Experts of a small language model.
Size: 9 layers, width 160, vocabulary 8192, 26.5M parameters.
Experts: 64 experts in each of 8 layers, 96 GELU neurons an expert, a shared expert of 128 neurons.
Training: a variant of Adam for the experts, 700M tokens, 5464 steps.
Below are experts of layer 5 (counted from 0) of a mixture-of-experts language model. Rows are named up (a neuron's input weights, with its number), down (a neuron's output weights, with its number) and show model dimensions 0-159. Each number is 50 + 10 x the weight over its row's rms, rounded and kept within 0 to 99.
Before each expert's rows: "comes before" lists some tokens at least twice as common just after its tokens as in all text; "comes after" lists some tokens at least twice as common just before its tokens as in all text. This comes from a sample of Wikipedia text that the model never trained on. Tokens count by the router's weight.

# expert 27
comes before: " of", ".", ",", "s", " in", " and"
comes after: " the", " a", " his", " an", " their", "al"
up0:44 60 42 55 53 37 43 66 46 49 44 35 44 59 50 38 72 44 59 56 47 44 49 46 55 45 59 50 67 34 65 47 66 45 56 56 48 42 39 54 24 50 53 34 41 43 30 41 45 35 49 28 44 31 54 40 36 32 38 40 41 49 62 48 50 50 57 29 62 71 48 53 46 51 62 62 40 47 46 54 52 61 35 48 35 59 47 44 45 49 27 59 54 50 66 42 51 44 40 63 60 46 40 55 42 60 60 48 64 51 50 46 71 47 46 52 54 43 25 44 49 43 58 56 60 63 65 71 46 51 48 53 46 42 45 49 55 59 60 69 60 63 54 43 61 44 44 41 44 59 53 44 47 64 53 49 60 44 32 42
down0:49 51 60 58 55 50 46 57 54 40 43 51 69 42 40 54 56 37 42 62 42 52 53 56 63 60 25 43 62 39 46 63 56 65 48 49 47 51 54 51 64 60 43 57 42 54 60 58 72 43 43 65 44 49 35 64 49 72 59 57 53 49 56 49 53 61 61 32 76 58 61 51 40 49 49 61 45 47 72 56 70 48 59 40 49 57 39 55 32 58 53 53 54 47 53 30 51 32 40 52 54 54 39 44 45 53 40 36 48 48 40 58 57 55 59 57 59 49 61 46 58 55 56 44 56 63 32 49 65 38 31 50 38 55 56 35 45 52 40 63 39 65 65 57 57 36 46 66 72 56 38 52 65 55 64 56 66 55 54 41

# expert 61
comes before: "The", "\n", "|", "==", "S", "-"
comes after: "\n", "==", " =", ".", " ==", "==="
up0:35 58 54 51 42 63 29 56 36 38 50 44 48 35 52 66 47 56 50 57 60 39 29 50 51 64 52 56 59 56 57 42 45 65 60 46 52 22 47 42 44 51 40 33 62 64 55 48 50 40 41 58 31 42 35 48 49 48 48 43 50 59 40 43 47 46 52 51 57 52 33 51 62 61 43 54 37 47 51 37 46 34 52 45 54 47 50 51 42 81 35 37 60 39 44 50 63 68 55 78 65 58 33 40 46 36 50 62 43 39 32 60 45 52 47 32 44 48 68 47 52 44 55 50 54 41 62 37 50 44 49 44 47 38 36 51 45 29 42 56 50 61 57 54 49 58 49 69 64 41 41 58 57 55 48 56 58 51 63 57
down0:65 69 55 49 52 64 61 45 31 37 49 48 42 55 48 42 38 57 33 48 39 59 59 48 44 36 47 49 70 55 62 69 40 62 54 48 50 31 45 56 47 61 68 57 48 43 58 54 41 47 42 47 54 32 39 34 50 70 57 39 51 57 55 69 54 44 43 50 49 53 64 50 68 55 46 65 48 54 43 49 47 46 53 28 51 49 41 56 55 53 47 46 39 48 40 50 42 61 71 65 53 51 30 47 32 74 48 28 49 24 35 71 51 59 45 38 67 43 48 44 64 56 45 53 43 56 45 54 51 57 44 37 47 44 60 63 41 57 58 77 41 42 54 47 38 58 49 45 48 47 44 50 53 53 55 52 63 48 44 44

# expert 40
comes before: ".", ",", " of", " in", " and", " to"
comes after: " the", " in", " his", " this", " United", " same"
up0:55 50 37 59 43 59 50 48 39 46 59 46 42 55 43 56 53 49 54 51 44 55 40 32 45 62 56 38 29 36 45 50 59 59 59 58 66 36 42 59 44 57 43 54 59 52 50 63 62 49 64 56 52 61 53 45 27 40 57 49 49 46 55 49 53 36 33 33 50 52 37 53 51 55 65 24 15 37 66 39 40 41 52 36 56 58 53 25 45 64 50 41 53 50 51 32 49 46 32 61 56 63 56 41 56 50 36 47 63 55 45 48 41 60 54 47 38 55 65 57 45 28 32 50 56 60 46 54 36 52 46 44 60 63 53 49 43 75 66 60 52 49 49 50 45 48 47 42 51 43 53 45 34 66 42 51 66 38 60 48
down0:64 50 48 49 17 47 44 47 54 51 48 53 54 32 40 39 25 40 53 55 44 47 39 53 60 72 57 37 55 51 43 56 58 47 44 66 50 49 54 48 43 47 35 44 56 49 49 43 57 50 54 55 66 58 54 48 47 25 48 45 51 44 50 53 55 47 46 33 54 43 63 50 44 62 51 53 26 52 41 46 51 49 76 43 56 57 41 42 47 47 72 65 53 45 35 67 57 62 61 46 39 60 47 32 62 50 55 48 41 55 51 62 30 55 62 57 54 55 35 35 44 51 28 44 52 34 56 56 46 51 40 52 47 62 40 40 44 62 54 43 54 55 62 49 29 65 42 48 32 36 45 63 55 70 57 61 58 66 42 54

# expert 63
comes before: " |", ",", "–", ".", "0", "%"
comes after: "1", " ", "2", "3", "0", "5"
up0:46 48 43 52 43 36 47 52 55 57 52 69 41 48 44 51 60 45 49 48 58 48 53 68 61 52 74 51 39 47 45 55 54 28 61 63 60 43 54 50 43 42 56 38 52 31 58 47 29 37 43 48 56 52 54 40 36 39 41 37 51 57 58 43 58 76 52 49 41 42 50 61 48 55 38 42 50 43 61 42 52 39 64 50 54 58 35 68 58 52 44 68 38 60 53 29 56 41 58 44 55 60 60 62 61 37 57 53 40 46 54 34 38 43 61 53 45 56 59 25 46 39 35 64 61 37 53 52 56 51 34 40 60 56 52 49 50 59 36 58 65 46 40 43 49 62 40 69 37 35 48 52 48 54 35 48 42 44 62 20
down0:40 46 50 55 39 42 53 53 37 30 57 53 48 49 60 68 60 43 46 29 30 55 43 48 22 30 65 44 48 61 46 45 58 53 81 47 48 54 54 48 52 48 44 26 53 64 54 49 49 40 47 39 59 40 63 53 55 46 69 67 31 41 49 68 63 52 45 58 49 55 45 50 46 71 63 49 47 54 57 60 63 80 60 46 45 46 43 46 27 61 63 50 47 38 53 49 45 56 46 57 46 51 39 33 59 72 37 57 46 36 58 34 53 51 60 51 49 44 50 55 48 50 50 52 50 46 64 47 48 46 69 45 41 59 52 45 57 56 56 51 62 61 34 52 47 44 56 44 53 65 55 59 39 38 39 54 53 63 47 53

# expert 20
comes before: "-", "|", "\n", "=", "==", "==="
comes after: ")", " |", ".", ";", " =", " information"
up0:32 48 54 68 48 40 48 46 52 53 77 62 44 61 60 36 43 43 70 59 32 53 61 69 39 42 58 36 46 43 56 46 58 49 61 47 49 49 43 50 57 45 52 47 50 39 28 62 42 46 43 47 50 51 62 51 46 67 51 59 65 56 51 54 59 44 51 50 47 47 43 71 31 58 28 59 38 48 70 34 55 30 53 61 55 60 50 59 49 49 68 56 37 57 57 40 33 47 35 65 44 54 53 60 66 48 51 32 60 45 31 35 44 46 63 45 46 43 62 51 58 44 67 57 58 68 51 72 56 57 55 59 50 43 52 45 52 38 59 52 44 36 33 53 40 50 53 41 48 41 61 37 54 53 52 59 62 46 47 64
down0:28 47 87 77 50 55 45 16 61 79 58 64 48 49 49 44 51 36 28 49 40 45 44 54 47 51 64 46 54 50 53 46 61 37 42 67 41 56 44 52 50 40 56 51 46 56 45 52 57 50 46 47 62 51 53 47 49 47 53 45 46 54 61 51 53 41 38 47 47 31 48 55 44 58 35 45 59 73 49 43 49 27 35 59 53 60 41 42 49 58 62 43 53 52 69 53 49 57 35 60 57 50 52 35 55 50 46 53 54 28 42 56 49 58 48 41 54 45 54 59 53 51 48 66 50 46 40 54 57 61 41 38 36 51 51 48 46 38 58 57 24 44 57 39 38 47 34 57 36 36 47 48 41 45 48 59 45 41 48 62

# expert 45
comes before: "\n", " The", " It", " In", "|", " This"
comes after: ".", "s", ")", "%", ").", ".\""
up0:67 66 47 55 41 44 52 63 36 43 28 26 27 49 41 69 55 51 49 49 52 43 61 52 33 62 74 60 62 68 50 48 35 66 39 48 37 55 45 61 51 50 37 61 58 44 45 51 52 45 49 58 46 46 51 43 49 35 59 33 48 39 52 49 52 52 37 53 43 51 47 49 70 45 61 65 52 53 62 46 75 46 46 57 58 52 48 49 48 37 48 59 48 46 53 63 39 40 58 50 33 50 47 53 56 64 48 69 42 58 71 52 57 44 55 81 52 40 41 74 55 42 52 45 35 45 46 44 43 46 44 65 45 53 54 56 56 59 56 50 57 54 48 42 62 45 66 62 43 65 49 41 49 51 39 58 49 64 46 27
down0:35 51 28 74 51 29 54 28 51 34 48 62 31 47 64 51 46 45 50 51 43 41 74 49 41 50 52 54 49 38 50 55 44 52 58 46 61 46 52 40 60 46 65 41 64 59 47 58 45 28 49 65 55 49 51 53 56 65 50 72 66 68 64 40 44 65 63 69 43 56 58 49 58 65 59 62 54 57 61 50 42 57 34 44 52 42 51 36 50 44 44 58 54 59 47 44 55 39 67 50 44 45 59 48 49 68 55 53 19 37 45 47 58 50 58 55 53 38 57 53 49 44 45 39 45 46 43 62 54 49 49 62 66 47 37 57 34 37 45 46 45 49 56 61 43 48 45 69 50 48 54 69 66 37 45 60 60 50 53 55